python train.py --num_hidden_layers=10 --hidden_size=320 --n_experts=192 --experts_per_token=3 --d_expert=112 --d_shared_expert=256 --hidden_act="squared_reglu" --moe_layers=[0, 2, 4, 6, 8] --router_score="softmax" --normalize_top_k=true --routed_scale=1.73 --balance_loss=0.0148 --balance_bias=false --router_z_loss=0.001 --n_groups=8 --groups_per_token=4 --init_std_router=0.0148 --lr_router=0.0019 --num_attention_heads=5 --num_key_value_heads=1 --head_dim=64 --vocab_size=16384 --norm="rmsnorm" --norm_place="pre" --norm_eps=1e-06 --positions="rope" --rope_theta=10000.0 --rope_fraction=1.0 --qk_norm=true --attn_scale=0.125 --tie_word_embeddings=false --parallel_block=false --extras=["capped logits"] --init="normal" --init_std_qkv=0.0258 --init_std_o=0.0 --init_std_up=0.0258 --init_std_down=0.0 --optimizer="muon" --learning_rate=0.0108 --beta1=0.95 --weight_decay=0.035 --lr_head=0.00984 --max_grad_norm=1.0 --warmup_steps=50 --schedule="wsd" --decay_fraction=0.426 --decay_shape="linear" --final_lr_fraction=0.0 --batch_tokens=65536 --max_seq_len=1024 --doc_mask=false --train_tokens=584600000 --max_steps=8921 --dataset="wikipedia_en"
Below are experts of layer 4 (counted from 0) of a mixture-of-experts language model. Rows are named router (the router's row for the expert), gate (a neuron's input weights, with its number), up (a neuron's input weights, with its number), down (a neuron's output weights, with its number) and show model dimensions 240-279. Each number is 128 + 32 x the weight over its row's rms, rounded and kept within 0 to 255.
Before each expert's rows: a language model's description of what the expert responds to. This comes from a sample of Wikipedia text that the model never trained on.

# expert 62
It responds to: Table numbers and spans. Numbers within statistics or results tables and score lists, plus time nouns ending phrases, e.g. "over a century", "for centuries", years.
router [107 153 157  95 108 160 142  93  96 154  87 154 155 167 115 100 160 168 178 101 137  79 194 162 126 181 167  87 140 164 110  92 137 122 108 141 157 170 169 168]
gate0 [103 128 109 119  90 137 125 140 122 170  40 152 144 178  89  16 159 181 164 150 119 172 181 111 139 157 119 150 127 187 132 108 134  92 147 145 149 189 116 104]
up0 [160 142 181 122 156 119 142 109 143  89 204  90 114  78 179 240 107  90 114  74 132  80  97 159  99 101 157  97 129  87 136 165 144 158  93 102  99  75 146 161]
down0 [100 178 121 104 138 170 148 128 114 170 135 144 172 139 194 182 124 151 126  92 151 158 134 123 139 128 158 157  84  95 119 157 115 153  78 154 200 130  86  61]
gate1 [155 147 151  78 116 168 166 124 136 177 125  73 135 186 123 108 102 104 142  70 169  83 143 141 155 122 150  97  87 143 136  80 203 116 142 129 160 149 153 135]
up1 [ 98 104 116 190 108  99 102 129 107  73 127 194 131  66 110 136 165 156 134 207  80 150  80 118  83 148 108 138 153 142 117 132  45 130 119 132 123 104 126 126]
down1 [116 140  83 107 152 118 104 137 122  88  73 175 141 133 117 113 112 123 200  84 103 147 133 140 159 100 102  65 146 142 142 140  75 111 121 169 145  95  96 134]
gate2 [134 170 166  98 120 114 117 112 132  99 114 104 131 137 101 139 128 207 171 109 131  91 169 152  96 130  75 137 158 139 150  77 132 154 161 144 131 133 106 107]
up2 [126 172 102 127 118 148 137 126 121 100 141 172 171 118 120 158 209 105 112 167 121 174 133 126  84 183 125  98 119 153 148 170 102 158 106 136 113 136  92 150]
down2 [134 141 182 140 146 156 160 130 133 167 135 126 154  82  82 102 176 113 141  75 148 123  98 104 108 155 157 107  72 184 153 142 135 159 126 163 194 131 193 152]
gate3 [153 171 180 110 119 106 141  39 157 171  81 159 121 135 107  92 178 144 185 126 196 115 141 130 200 214 111 131 111 142 107 112 126 146 165 146 141  96 121 109]
up3 [119  68 105 140  55 183  76 161 163 124 105  63 121 169 111 158 128 147 113 132 101 154 148 179 134 100 125 134 131 115 106 165 167 100 150  78 124 126  91 141]
down3 [126 101 104 122 114 118 170 176 156 119 125 147 119 161  75 116  86 133  67  78 129 126 121 134 133 113 117 165  80 121 153 100 147 133  87  91 116 139  72 129]

# expert 2
It responds to: Table cell boundaries. Blank spaces and closing parentheses right before a pipe in wiki tables, e.g. election results, squad lists (MF, loan), filmographies.
router [135 184 165 119  57 150 155 112  70 121  92 158 155 176  99  80 153 128 137 105 135  94 195 180 160 155 136 106 109 176  98 100 166 111 123 116 142 175 150 132]
gate0 [152 124 132 151 125  64  87 175 131  40 144  92 152 138  66  91 147 110 150  98 137 106 147 182 174 108 112 138 159 159 129 117 161 175 122 133  86 163 124 155]
up0 [154  87 145 147 144  83  99 143 107  63 148 122 130 170  87  85 121 110 151 102 122 106 126 145 137  98 143  99 100 137 156 134 125 159 105 123  81 185 120 151]
down0 [183 139 136 174 131 184 165 107  87 146 130 151  82 100 126 112  88  97  97 140 165 136 102 119 117 156 169 134 116 132 101 135 136 124 152 127 121 149 177  93]
gate1 [171 100 103 103 154 159  87 122 108  69 148 107 145 124 149 117 185 139 137 129 101 127 115 129 145 178 169 134 147 181 163 179 173 153 185 135 109 144  81 129]
up1 [183  90 108 108 147 153  97 115 117  77 134 103 149 123 176 141 191 149 137 131  97 121 107 113 139 176 176 139 139 181 161 182 173 156 174 136 124 140  84 133]
down1 [127  97 115 152 135 109 108 129 106  94 132 152 154 111 146 145 154  94 162 141  83 121 127 107 146  94 132 117 170  74 110 168 113  90 105 192 125 125 119 111]
gate2 [ 80 184  85 155 166 104 177  95 100 122 102 106 149 170  79 109 144 134  76 152 107 102 159 152 155 139 224 123 156 133 105 100 102 120 135 187 134 145 162  76]
up2 [ 80 198  86 155 172 115 176  90  97 112  98 113 140 168  73 109 136 143  76 152 109  98 150 159 166 127 233 117 160 130  99  96 102 120 139 179 135 140 161  77]
down2 [130 129 172  88 161 139 106 148 120 148 126 135 128  99 147 162 185 108  85 134 155 174 166 217 121 100 138 157 120  86 171 130 115 135 122 120 125 163 211  83]
gate3 [ 48 143  77 151  69 171 122 141 105 113 154 123 113 225 173 166 121 115 114 119 120 100 174 118 144 136 165 174 133 148 139  97 138 137 125 140 161 141 133 156]
up3 [207 114 185 100 172  91 148 121 163 142  90 135 147  49  66  97 130 142 139 130 138 144  98 134 118 120  93  82 126 118 102 163 132 134 127 120  90 130 124  97]
down3 [123 125 173 131  76 128 193 131 150  74 123  67 123 176 129  97 212 113  61 171 142 101  71  94 143  57 123 100 110 138 132  95 117 100 130  79 107  55 116 157]

# expert 17
It responds to: Domain noun modifiers. Common nouns naming a field or setting, usually modifying a following noun: television personality, railway division, film actress, football, home, airport.
router [176 169 173 118  87 157 146 131 100 140  98 153 140 147  96 125 130 134 177 126 128 105 159 146 136 150 164  91 128 155 128 103 151  80 145 128 160 157 148 129]
gate0 [128 155 152 137 180 183 217 140 109 145 167 161 126 146  64 112  85 162 142 127 141  97 117 131 225 160 140 123 105 231 148  89 123  91 104 138  90 151 134 114]
up0 [136 103 135 117  83  61  75 101 123  78 109 106 121 106 147 144 174  78 125 135 136 192 125 129  36  74  71 133 157  22 102 165 144 172 173 142 148 104 138 170]
down0 [152 137 139  52 130 136 120 189 130 150 161 143 146  82 183 145  97 141 187 157 135 119 151 143 147  87 146 123 151 139 108 168 147 125 193  83 111 122 111 127]
gate1 [111 178 141 115 120 143 144 134  67 144 128 137 167 151 100 147 164  95  88 136 143 101 155 208 162 168 154 151 158 136 163 111 157 108 132 124 148 123 173 109]
up1 [ 77  51 136 118 181  92 102 104 148 152 119 131 120 106 105  90 152  96 138 126 137 147  79  69 110 115  96 141 159  72  55 102 125 176 108  97 165 114 118 159]
down1 [131  69 163 129 174 134  75 134 116  98 126 151 183 150 117 129  86 102 148 111 126 117 138  90 183 151 134 135 106 126 193 132  90 172  81 120 132 176 107 141]
gate2 [ 97 143 120 144 141 171 200 141 120 163  98 182 125 144  88 117 182  79 161 149 160 129 131 195 178 152 177 113  91 134 137 129 109  97 182 124  79 172 161  97]
up2 [ 78 133 159 186 112 220 160 164 114 124 143 139  98 108  76 138 182 126 126 136 142 112 103 150 138 132 114 163  86 141  95 128  79 122 114 128 128 152 131 122]
down2 [145 144 114  93  70 142 157 113 197 142  93 125  98 108 129  81 109 119  85 129 133  91 100 100 135 170 136 178 146 153 198 115 104 132 173 143  85 131  83 131]
gate3 [139 104 113 117  74 183 149  86  85 154 115  82 169 117 109  79 102 134 147  97 147 149  93 199 152 157 124 144 147 153 117 157 118 129 123 120 143 166 115 150]
up3 [140 219 151 149 175  68 134 141 122  88 154 171  88 115 111 199 191 112 119 199 127 101  76  96 135 120 152 103  99 143 193 155 103 117 182 120 110  66 155 118]
down3 [129 162  87 130 146 110 177 166 175 199 148 131 148 160 164 134 122 131 109  72 149 146 226 164 107  98 160 165 124 131 217 103 149 101 126 154 120 157 117  97]

# expert 63
It responds to: Narrative predicate verbs. Verbs and auxiliaries right after a subject in plot or event narration, such as was, were, had, then, went, told, killed.
router [160 165 146 108 109 143 172 105  89 124  98 193 161 171 114  97 129 153 156  95 133 104 156 139 126 190 146  51 124 155 142  69 161 131 115 139 114 196 155 136]
gate0 [161 124 131 165 140 104 152 122 155  92  84 135 137 159 143  78 151 150 134 146 132 120 129 101 102 158 182 130 103 148 141 145 117  66 112 130 111 126 111 131]
up0 [130 146  82 105 106 160 129  93 129 108 156 118 112  86  85 152 119 138 108 108 151 108 149 123 152  78 160  62  88 149 141 109 124 110 169 146 169 154 137 151]
down0 [175 104 121 145 120 124 158 156  68  98 108 116 188  94  67 153 128 149 116  95 147 185 151 152 114 125 107 109 117  86 153  87 109  89 141  70 150 107 120  74]
gate1 [107 127 133 107  72 168 138 149  83 105 154 143 100 120 149 144 154 133 139 146 104 123 134 122 136 128 115  77 107 168 114 167 140 102 132 123 173 144  94 116]
up1 [128 113 128 138 144 169  85 121 160 117 109 139 167 117 107  92 123  76 134 109 144  61 176 162 149 162 128 134 143 138 166 129 127 151 124 128 153  74 143  69]
down1 [120 127 123 122 117 125 144 167 139 141 117 159  72 124 148 110 159 164 108 103 133  82 138 169 145 132 117 124 140 171  83 118 144 111 159 117 167  95 111 102]
gate2 [157 204 149  89 131 159 170 102 182 151 137 145 139 149 131 104 122 114 124 111  93  97 143 151 110 119 175 137  82  86 103 130 114 115 183 107  87 104 157 158]
up2 [177 182 137  92 103 107 185 117 144 131 151 154 152 131 149 124 140 127 111 153  68 104  68 157 148  87 185 161  49  95 107 109 185  84 116 102  97 104 130 149]
down2 [170 142 137 116 109 146  96 108 104 146 167 147 137 146 118 155 104 163 187 131 116  66 110 115 144  93  59 136  72  92 133 125 117  87 131  80 103 141  95 160]
gate3 [130 133 111 120 137 193 154 108 162 183  98 156 147 109 139 103 114  81 153 145 115  96 158 144 102 145 156 120 136 172  97  75 137 129 157 168 137 170 136 102]
up3 [118 141 142 129 125  87  89 148 113  91 158 102  88 138 106 153 155 177 100  71 170 154  89 108 140 131  95 124 125  77 136 206 158 111  95 104 114 143 108 161]
down3 [142 113 136  70  96 115  85 144 113  86 117 126 172  99 108 131 108 156 157 143 143 165 125  83 165 155 165 153 173 110  66  87 102 122  89 190 110  89  73 158]

# expert 55
It responds to: Definite article the. The word the after prepositions like of, in, to, especially before family, year, United or other proper names.
router [156 134 169  60 127 180 176 116  83 141  99 137 148 166 101 114 124 140 142  99 174  59 165 146 158 166 186 112 117 161 136 105 167 128  95 146 150 186 131 134]
gate0 [116 142 112 112 125  80 110 129 108  60 158 111 141 139 127 164 163 108  71 149 117 122 167 150  86 122 116 128 106 102 138 170 133 159 106 110 177 162 116 134]
up0 [126 122 136 154 119 154 139 125 139 198  96 148 103 118 139 110 106 148 172 106 132 146  89  96 154 138 162 117 149 123 127  87 126 116 143 141  78  94 139 130]
down0 [ 78 116  95 210 154 106  84 182 163  96 116 153 156 118 150 149 117 132 140 176 147 148  81 137 105 124  95  75 160 191 130 121 105 108  76 171 101  91 159 124]
gate1 [124 107  86 122 100 142 139  88 117  94 105 101 131 127 176 113 149 133 132 116 132 176 115  82 122 199 129 177 115  89 142  81  48 146 118  96 148 138 117 172]
up1 [115 140 172 132 165 103 124 181 135 164 171 168 132 128  85 140 115 125 129 129 136  76 127 166 138  71 125  70 161 144  96 169 201 111 124 156 100 133 141  99]
down1 [126 146 195 135 120 141 103  64 172 167 145  59  57 138 118 155 133 119 129 120 108 129 191 151 186 143  92  92 124 211 129  86 145 131 145  80 119  90 112  90]
gate2 [111  96 114 150 115 186 140 180 117  64 120 210  92 143 143 143  65  92 129 124 158 126 113 111 120 131 168 104 129  83 122  95  97  72 154 149 152 157 104 129]
up2 [157 116 106 117 151 121 140 125 126 206 108  87 119 141 113 125 163 173 135 162  43 102 147 141 102 116  86 165 182 171 116 113 157 125 107 110 142 131 141 173]
down2 [130 103 103  97 132 117 143 173 178 124 117 182 132 157 133 134 140 178 172 108 122  89  94  86 166  76 138 140 166 114 120 104 169 139 155 124 113 133 126 118]
gate3 [139 145 144 104 179  72 132 134 135 148 131 142 134 134 174 114 120 105 114  92 145 150 139 123  86 157 205 123 149 128 148 157 168 122  81 122 162 119 124 103]
up3 [143 149 137 111 176  66 137 136 133 144 119 159 151 131 161 115 104 106  96 106 162 145 153 134  95 167 214 132 160 143 150 167 150 122  67 126 184 131 109 108]
down3 [160 124 173 155 155 135 147  94 156 163  80 128  99 116 151 140  83  63  47 145 160 127  97 144 147 148  77 128  87 154 203  65 130  89 148  78  98  85 108 120]

# expert 19
It responds to: Sentence subject nouns. Subject words right after The or a sentence start, like album, song, film, it, It, followed by was, is or released.
router [158 148 147 104 104 142 151  96 107 170  93 194 155 135 102 107 157 131 122  59 135 103 158 117 155 121 147  83  81 153 123 107 164 138 123 143 133 167 171 147]
gate0 [116 139 136 130 121 121 125 148 125 198 126 117 121  89 162 112 148 161  96 109 159 118 109 118  91 170  99  98 148 134 128 140  97 180 102 153 117 142 121 121]
up0 [123 134 125 137 126 130 124 140 124 196 135 110 120  89 168 106 143 165  95 113 161 111 120 128  95 170  90  92 140 125 121 131 100 184 101 152 128 152 123 129]
down0 [122 177 172 114 135 177 145 155 111 175 165 113 139 140  80 124 169 173 144 120 131  92  91 113 161 181 111 152 104  93  90 101 147  53 162 126 194 196 169 121]
gate1 [136 103 179  77 116 112 155 121 115 117 121 138 116 130 129 102 162 167 124 123  66 125 101  83 130 112 141 142  96  81 146 106 140  80 134 142  87 129 111 130]
up1 [145 115 113 112 134 154  90 216 131 117 131  93  99 149 117 128  85 133 141 154 128 105 181 168 108 153 105 207 134 124 127 149 118  94 126 164 105 143 100  95]
down1 [ 89 138 155 130  93 154 132  94 151 125 119 113 165 182 115 156 115  95 142 160 161 116  90 107  91 150 105 136 174 167 150 117 108 170 121 122  77 152 192 129]
gate2 [143 180 159 156 177 165  99 120 160 162 153 146 144 152 135 136 102 104 107 153 147  99 157 102 107 157 108 100 131 106 133  83 144 168 186 181 110 163 151 114]
up2 [118 181 164 153 155 158  97 127 155 184 149 155 148 160 123 136 108  95 101 136 149 107 181  87 124 150 112 108 115 109 136  88 143 172 170 183 107 155 150 112]
down2 [121 131 132  98 104 114 106 102 116 160 171 114 101 126 144  84  83 185 122 152 198 191 127 141  61 173 110 112 104  64  89 136 145 107 141 119 174 149 123 109]
gate3 [142 168  94 144 147  80 157 166 154 144 128  94 111 124 146  86  85 155  78 123 106 142  82 134  95 121 197 125 123 154 126 166 116 112  85 165 149 145 125 120]
up3 [121  88 168 104 120 173 114  90 109 124 133 165 145 147 127 166 193  96 174 132 158 123 171 121 138 126  59 112 150 100 110  96 151 144 165  79  94 102 112 134]
down3 [ 96 149 141 141 171 183  87 129 104 104 108 156 121 150 136 156 122 165 154 179 123 144 137  93 199 111 164 168 103 154 126 151 141 119 192 126 136 130 148 126]

# expert 50
It responds to: Infobox values and labels. Numbers and labels in infobox-style "- Field: value" lists: coordinates digits, areas, inclinations, and fields like Former names, Founded, UTC.
router [162 168 137  92  80 138 136 133  90 152 108 133 133 156 121  94 175 190 149  61 147 111 185 162 172 164 119 102 113 150  85 111 152 102  91 106 148 163 143 137]
gate0 [107 124 124 136 105 146 148  85 116 173 113 197 119 148 156  93 149 170 187 119  81 114 170 191 116 125 160  91 120 121 141 100 131  97 136 112 156 155 141 150]
up0 [129 126 131 108 152  92 106 159 129 102 142  77 172  95  79 124 119  75  53 105 157 125  77  57 115  99  98 162 118 127  86 161 126 175 115 145 117 123  94 107]
down0 [ 76  72 125 132 160 100 181 129 108 124  84 113 132 158 151  91 123 123 122 154 105 110 133 176 157 130 111 118 125 167 132 101 126 161 188 119 168  80 193  85]
gate1 [123 191 156 115  75 146 117  89 113 102 109 130 107 143 103 112 203 125 180 103 117 176 146 135 182 202  72 129 139  90 144  99 131  83 170 164 146 117 130 179]
up1 [123  88 127 167 133  97 106 162 136 174 194 126 106 127 159 110 104 129  74 144  87  87 104 138  71  65 144 135  97 121 133 146 152 185  66 101  91 137 153  72]
down1 [115 122 150 115 115 108 129 194 179 158 133 140 138 119 142 140 162  83 166 120 157 104 163 123 155 125 151 127 134  54 151 156 137 138 154 123 140 145 155 134]
gate2 [150 148 166 119 132 200 151 130 114 116 111 117 110 132  43  93 102 134 133 129 148 127 133 184 111 120 179  93  65 137 122  76 148 114  77 144 145 181 157 106]
up2 [140 175 163 120 145 208 131  94 110 108 141  99  93 118  74 119  97 123 114 135 154 160 148 172 110 108 169 130  43 141 131 126 144 127  79 164 145 167 168  66]
down2 [ 73 127 147 136 167 136 172 147 118  84 150 135  55  86 172  90  85 129  50  79  97 134  97 165  90 164 107 145 119 153 105 110  57 148  77  80 137 131 104 146]
gate3 [ 88 149 133 162  93  90 154  92 110 171 102 143 156 161  88  80 161 173 170 159 116  97 195 158 175 160 116 116 150 161 107 137 148 120 181 154 128 122 151 126]
up3 [110 145 131 160  85  78 149  98 109 141  82 134 165 152  93  83 143 179 140 178 113  83 199 164 173 180 113 115 154 143  79 140 150 140 165 140 135 126 141 134]
down3 [ 73 158 115 128  91 171 102 138 155 144 116 124 120 147 157 154 103  84 103 123 115 119 134 133  59 146 126  75 121 133 144 134 128 101 186 130  96 146 133 130]

# expert 51
It responds to: Career verbs. Main verbs of biography sentences after a subject like he, such as played, served, worked, graduated, released, joined, and particles like up.
router [ 90 186 146 126 112 148 138  47  78 160 114 137 142 166  66 118 198 164 175 117 158  90 148 141 172 140 184  63 107 193 133 104 143 103 124 130 138 140 169 127]
gate0 [180 165 161 136 166  95 156 121 149 209 119 158 164 132 145 131 114  64 146 120 112 143  73 110 172  96 117 124 175 173  91  66 154 107 130 148 130 168 163 118]
up0 [ 68  66  61  87  98 147 138 139  91  51 131 105 122  79 119 141 131 168 126 148 133 144 157 138  77 126 157 118  48  99 145 123 114 137 159 115 122 101  98 190]
down0 [ 99  91 139 106 129 138 111 124 174 169 103  85 206 157 138 102 174  77  94 120 116 169  79 109 124  93 176 147 107 123 165 133 138  97 121  68 134 178 140 126]
gate1 [109 181 174  96 127  94 155 146 167 169 153 170 117  88 181 148 142 125 134 150 123 110 146  96 156  95 116  90 128 171 163 101 103 138 138 167 222 140  97 169]
up1 [119 120 163 130 124  89 157 149 154 149 137 181 144 122 177 108 141 155 124 157 124 124 108 107 167  72 152  70 128 163 103 153  95 146 101 146 160 136 110 111]
down1 [116  89 147 104 145  64 109  97 139  93 119  62 105 157 134 139  91 158 132 106 136 101  68 128 136 101  85  52 133  83 154 148  91 153 173 149  99 120 130 107]
gate2 [156 165 106 127  80 106  51 104 135 144 129 145 109 110  95 160  95 111 137 174 158  92 119 138 187 108 120 171 163 135 120 159 124 118 113 117  86  99 154  85]
up2 [138 133 162 125  40  83  60 128 120 133 145 114 137  98  97 140 132  92 133 196 169 128 159 137 132  97 128 150 169 126  71 102  85 102 106 142  56 153 166  90]
down2 [125 109  88 113 150 107 127 112 197  87 179  73 211 190 119 133 119  89 192 146 145 151 124 132 121 116 142 110 127 147 115 121 106 112 179 152 145 163 102 154]
gate3 [109 161 136 162 128 138 145 104 184 152 100 159 162 147 147 155 171 140 126  73 108 126 102 114 150 104 129 101 196 149 117  75 136 222  69 133 128  85 117 130]
up3 [144 109  77 110 175  58 104 124 104 148 132 104 120 135 163 127 101 153 134 127 167 139  97 134  98 118 164  86  98 110 129 186 123 128 129 105 146  95 159 131]
down3 [126 164  96  72 135 133 171  97 110 157 134 172 102  87 133 138 123 116  94 167 174 100 114 118 111 137 129  70 123 150 122 200 141 105  89 132  54 138 174 106]

# expert 5
It responds to: Contrast connectives, empty cells. Concessive and hedging words like however, but, though, probably, despite, and blank or pipe cells in sports results and filmography tables.
router [ 78 158 158 101  93 149 150  88  81 144  92 131 180 175  91  93 131 165 169 106 132 102 175 171 106 146 138 102 100 163 109  93 145  92 161  94 132 187 161 153]
gate0 [123 163  81 155  86 167 168  92 137 154 113 175 106 149 137 132 117 135 177 159 131 120  86 160 124 113 219 104 126 177  65 131 153 107 124 143  99 102 118  50]
up0 [152 212 110 132 103 156 162 118 168 145 122 168 106 134 126 170 129 122 148 137 130 115 108 172 133 116 212 173 110 146  92 101 178 113 110 144  82 152 108  70]
down0 [110 110 135 161 155 131 117 146 195 101 107 108 177 141  96 158 159 107 170 214 139 137 172 159 120 120 165 104 130 124 146  51 170 128 140  75  96 123 100 173]
gate1 [101 150 170 137  79 140 146 101 110 192 106 104 181 164 108  95 116 103 148  94 148 111  70 119 102 149 202  85 138 128 123  86 102  90 109 110 151 152 175 174]
up1 [144 109  98 113 168 107 100 155 154  76 138 168  88  80 130 150 137 148 112 170 136 139 203 137 147 104  36 162  90 116 141 172 162 151 140 148 121  99  84  84]
down1 [109 184 179 114 181  85  56 103  95 158  86 154 129 173 135 188  94 140 166 152  69 144  96 115 168 168 164 204 100 129 128  95 104  99 182  46 100  83 161 103]
gate2 [116 126 156  92 101 163 129  86  63 117  66 113 117 149 125  56 181 124 147 104 158 106 196 141 181 128 202 112 109 172  90 144 151 116 110 140 118  95 141 126]
up2 [106 116 175  94  66 163 132  76  84  97  82 112  89 136 133  89 178 108 122 139 150  86 164 113 162 118 191 111  96 127 108 129 145 123 116 113 117  76 145 147]
down2 [107 134 146 121  87  99  99 130 152 138 110 122  65 148 169 106 156 142  62 152 123 166 162 121 131 145 121 132 126 132 171 138  94 141 183 144 175 100  90 137]
gate3 [112 134 220 148 112 125 147 101  83 152  91 127 133 181  73 120 120 154 169  90 102 105 173 161 151 161 109 125  94 125 119  73 159  94 150 126 148 141 154 165]
up3 [141 193 181 111  94 192 111 171 127 105 172 119 113 111 155 118 157 154 119 117 127 143  58 199 114 147 184  98 125 137 154 200 151  85 153 151 113 153 127 130]
down3 [128 147 121  82  69 166 139  85 112  72 155 117 123 149 176  78 167 128 150 135 191 141 186 130 165 152 153 140 181 195  95 140 193  49 111 136 140 143 108 122]

# expert 32
It responds to: Time sequence adverbs. Temporal adverbs and time nouns in narrative, such as later, eventually, subsequently, currently, now, and "year" in "the following year".
router [144 123 129 130  98 146 122 110 103 138 109 172 119 199 115  86 149 159 180  89 129 108 140 151 111 127 138  61 119 152 139  80 177 108  87 161 133 146 157 140]
gate0 [142 145 163  98  99 186 111 109  86 123  68 125 164 190 122 115 105 104 132  99 116 167 182 106 152 157 152 143 120 172 124 100 179  65 123  96 118 133 154 130]
up0 [ 88  93 127 154 211  28 137 124 205 143 154 102  90 128 130 126 164 134 158 126 190 118  99 150  75 127 103 104 111  93 118 123  90 164 135 170 154 118 123  80]
down0 [129 131 127  98 162 117 100 145 152 136 115 100 168  51 124 118  94 189 104 108 128  99  79 132 156 161 142 118 132 198 149 169  53 115 174 150 144 177 137 103]
gate1 [161 115 129 130 133 156 127  83  91 154  86 132 112 142  62  69 141 123  92 148 147  69 134 122 142 134 172 151 110 124 131  92 181 162 116 134 159 161 121 131]
up1 [148 161 180 124 146  82 162 115 112 111 117 116  96 144  68  92 193 129 116 124 143 108 173 101  94  45  44 203 155 118 108 122 162 140 136 135 190 123 105 124]
down1 [ 90 123 133 129 120 145  99 133 140 168  96 152 139 129 145 140 133 118 168 109 117 107 136 149 102 114 125 146 162 135 137 175  87 157  79  95 124 133 136 147]
gate2 [ 78 172  83 192 117 212 123 119 126 159  62 160 123 205  53  80 141 145 185 111 133 151 195 174 143 135 108 103 142 160  99 160 111 113 174 125 110 165 139 145]
up2 [114 183 113 133 111 168 123 140 111 151  96 158 184 173  74  63 131 121 168  85 122 169 175 159 117 159  68  84 140 151 109 127 123  97 174 170 141 162 140 131]
down2 [ 88 104 160 163 123 160  93 123  91  98 116 128 154 124  87 113 160  63 133 100 108 149 162 104 148 110 111 114  73 136 186 129  92 196 103 179 209 131 169 108]
gate3 [150 157 126 130 117 193 124 152 114 159 103 121 108 197 107 141 126 187 173 159  84  94 142 193  90 137 142 123 123 120  93 128 117 113 153 126 135 107 123 143]
up3 [118 116 150 131 127 128 134 105  96  64 139 116 103  88 114 108 123 118 119 156 140 145 151 125 170 105 154 103 153 146 139 100 166  95 116 122 134  89 105 115]
down3 [162 111 138  88 178  72 115 146 133 142 214 119 150 176 188  89 167 124  53 131 160 102 152 158  84 103 126 165  98 135 160 149 150  61 157 146 129 137 184 150]

# expert 48
It responds to: Common nouns and adjectives. Everyday adjectives and nouns after an article or possessive in running prose, such as local, short, own, family, gang, works.
router [108 160 158 107  84 152 179 139  76 133  86 159 153 159 108 108 159 146 155 110 113  97 164 164 110 156 165 106  96 163 117  96 134  80  66 119 142 169 146 157]
gate0 [ 88 145 136 117 131 135 131 123 102 139 105 167 206 157 108  84 106 130 138 119 120 159 124 134 152 175 135 143 100 191 145 212 108 146 128 120 139 200 139 181]
up0 [106 135 111 121 129 109  93  89 110 160  73 104  88 117 117 179 141 144 154  96  80  89 146  97 135 144 143  92 198 100  63 126 120 142 149  93 149 113 101 146]
down0 [119 105  79 143 123 170 141 100 181 115 127 108 118 135  71 121 152 132 160  81 127 115 123 134 135 119 174 138  93 165 104 125 126 109 152 174 162 145 150  81]
gate1 [ 92 136 174 147 139 145 180 154 106 144  79 116 148 128  84 129 125 135 151  90 148 126 198 144  87 181 167 104 145 125 103 103 124 142 169  75 107 187 154 136]
up1 [163 113  78 115 133  89  77 132 145 142 154 134 117 142 145 107 150 100 114 163 111 132  39  97 164  75  70 146 104 159 140 165 126  96  80 143 168  72  86 138]
down1 [160 148  90  88 133 128 151 105 107  64  90 111 110  92  75 149  52  86 140 113 160 127 124 175  95 175 151 133  48 117  98  92 132 130  47 107  95 199  87 143]
gate2 [131 136 119 161 148  77 163 150 105 101 111 138 147 149 150 120 116 136 124  89 141  90 100 177 132 126 178 108 110 139 116  87 127 126 139 172 129 182 129 143]
up2 [ 78  86 166 117  67 143 117 145 111 154 135 104 135 123 109 147 123  96  99 158 153  94 104 103 133  91 121 152 200  91 156 134  80 165 105 178 103 161 116 123]
down2 [130 100 136 115 150  15 126  82 163 149 105 127  44  97 107 112 140  89 146 128   3 212  99 158 135  96 108 129 162 139 141 142 133 117  99 134 115 138 100  99]
gate3 [158 176 178 167 176 132 152 111 112 131 145 150 124 124  61 110  90 169 119 120 137 123 156 203  98  96 113 135 108 141 100 123 145 157  99 103 153 145 112 117]
up3 [127  72  80 112 122 127 104 125 106  99 114 117 118 129 165 138 166  94 135 109 112 119  99  76 123 144 155 134 162 112 123 128 114 122 156 132 120 151 131  90]
down3 [154 186 116 152 151 107 161 100 126 153 131 182  96 126 123 130 130 112 116 123 135  72 119 170 115 133 146 145 101  98 108  90 165 135 150 162 138  99 127  68]

# expert 54
It responds to: Latinate word interiors. Root pieces inside Latinate words after prefixes like ex, re, con, dis, such as ex-ac-erbate, rec-ap-ture, ass-um-ing.
router [156 220 154  94 131 171 179  58 129 157 136 142 156 135 120 109 151 152 170  77 175  90 124 145 187 165 130  95  86 170  93 125 125 115  83 164 139 130 175 139]
gate8 [194 204 131 167  90 149 112 118 145 162 136 144 124 129 113 100 111 126 172 129 148 134 162 144 157 127  90 168 118  58 140 155 106 133 170 104 106 118 159  86]
up8 [ 64  67 109  94 140  96 146 125 114 118  95 110 149 125 143 149 125 141 104 134 108 103  98 102  99 117 157 101 131 189 133 110 149 121  96 138 147 154  94 161]
down8 [108 127 153 152 139 138  89 139 104 144 155 137 171 117 129 138 121 175 139 172 104 156 121 169 173 110 148 129 100 144 117 162 117 167 136 122 148 156  92 126]
gate9 [139 129 119  64 120 184  76 136 163 147 103 162 103 163 108 115 156 128 183 130 203  99 156 222 102  36 122 105 106 171 180 123  83 127 179 145 128 117 157  83]
up9 [170 110 129  88 142 112 126 104 158 111 106 147 113 109 153 107 140 113 145  99 165 112 122 171 103 103  89  64 136 151 235 147  37  93 151 153 119 120 134 146]
down9 [ 87 164  70 150  85 114 115  93  91 176 137 116 153 139 186 119 189 134 104 119 148 153 170 128 134 125 122 168  58  96 165 162  86 114 139 106  92 125 126 114]
gate10 [129  99 110 180 162 105 195 114 154 149 151 105  97 150 180 138 133 139  85 148 141 130 123 105 184 107 164 112 121 167 111 152 133 154 156  91 105 122 137  88]
up10 [127 160 102 154 121 125 120 135 154 143 125 113 136 154 196  36 166 159  76 195 143 118  63 100 130  87 137 124 153 177 128 123 164 161  54 126 147 135 122  76]
down10 [117 136 109 153 127 130  48  66 127  92  70 137 139 122 159 122 113 140  91 125 104 123 165 113  84  88 150 112 147  94 114 113 140 121 147  19 110 190 151 143]
gate11 [143 186 134 101 140 171 145 113 181 165 187 192 183 104 110 145 125 150 156 128 186 154 159 163 148  72 129  35  96 111 140 161 138 148 126 135 135 129 141 111]
up11 [104  70 114 136 129 100 105 159  79 112  76  62  69 160 143 104 134 107  95 122  71  91 113 107 114 181 138 204 154 143 128  98 117 120 125 118 131 134  97 121]
down11 [ 74  90 121  95 120 160 151 146  94  71 135 114  87  98  84 101 132 105 144 192 134 163 120  85  42 143 160 225 177 140  89 179 133 155 127 118 152 209 132 101]